python train.py --num_hidden_layers=12 --hidden_size=384 --n_experts=24 --experts_per_token=2 --d_expert=192 --d_shared_expert=0 --hidden_act="squared_relu" --moe_layers=[1, 2, 3, 4, 5, 6, 7, 8, 9, 10, 11] --n_empty_slots=3 --router_score="softmax" --normalize_top_k=false --routed_scale=5.99 --balance_loss=0.00996 --balance_bias=false --router_bias=true --init_std_router=0.0144 --lr_router=0.000482 --num_attention_heads=4 --num_key_value_heads=4 --head_dim=96 --vocab_size=8192 --norm="rmsnorm" --norm_place="pre" --norm_eps=1e-06 --positions="rope" --rope_theta=10000.0 --rope_fraction=1.0 --qk_norm=true --attn_scale=0.141 --tie_word_embeddings=false --parallel_block=false --extras=["capped logits"] --init="uniform" --init_std_qkv=0.0222 --init_std_o=0.0222 --init_std_up=0.0222 --init_std_down=0.0 --optimizer="adamw" --learning_rate=0.00144 --beta1=0.9 --beta2=0.98 --weight_decay=0.15 --lr_head=0.00451 --warmup_steps=319 --schedule="cos" --final_lr_fraction=0.0 --batch_tokens=65536 --max_seq_len=1024 --doc_mask=false --train_tokens=292600000 --max_steps=4465 --dataset="wikipedia_en"
Below are experts of layer 2 (counted from 0) of a mixture-of-experts language model. Rows are named router (the router's row for the expert) and show model dimensions 0-47. Each number is 128 + 24 x the weight over its row's rms, rounded and kept within 0 to 255. Numbers have three digits each.
After each expert's rows: "comes after" lists some tokens at least twice as common just before its tokens as in all text; "raises" lists some tokens whose logits its average output raises strongly, later layers aside. This comes from a sample of Wikipedia text that the model never trained on. Tokens count by the router's weight.

# expert 12
router:143149111092094102079149130109154143145095090096117126096092151129087145149106153108154119098137130118128162109117162139148149154135144166128118
comes after: "-", "|", "==", "S", " (", "–"
raises: " of", " and", " (", " or"

# expert 4
router:145123147131121150098102091103090137172149157125161098128158149125115150089129168142140117130101180117170088163137108122135122082120108065100103
comes after: "s", "8", "6", "7", "9", "5"
raises: " ", " The", " In", " A", " It"

# expert 17
router:158123114096146093142087128180153126140175152105142085099175129151140143109147153100131098122117144131127125093129090156113116136179124163124162
comes after: " ", " re", " c", " p", " co", " con"
raises: "ing", "iv", "ive"

# expert 13
router:129090083150149117167158141146095114103120133099086112166138122102140151148150101114106150160163095100161161072097144094090128085127108129103168
comes after: " the", " A", " a", " The", " S", " F"
raises: " ", ".", ","

# expert 15
router:103156137141177118081156167183125168145083114094093122112076138132103137163158144147136097106123113116136113087110139105117087141133127171159151
comes after: " ", " \"", "\n", " (", "-", "|"
raises: ",", ")", " |", "\n", ";", " "

# expert 23
router:124131089123169128146127144099156147148157111146137174155154154096109126140146108148121148122135155176119127138150141101135120121126116120125136
comes after: ".", "\n", " |", ")", "==", " =="
raises: "|", "\n", "-", "—"

# expert 3
router:171181108158105113128128164142132132126105139084141119129091165104115096049156103134135127124116173184127164091142102151119150123119099162143154
comes after: "\n", " |", " March", " October", " non", " December"
raises: "1", "w", "fre", "2", "class", "7"

# expert 2
router:121083163119110098151106119114107145110153159093094082116162100170153147146092160166108131110136136144165104113150109125087165135142112135139143
comes after: " of", " in", " to", " at", " on", " for"
raises: "\n", " (", " ", " =", "==="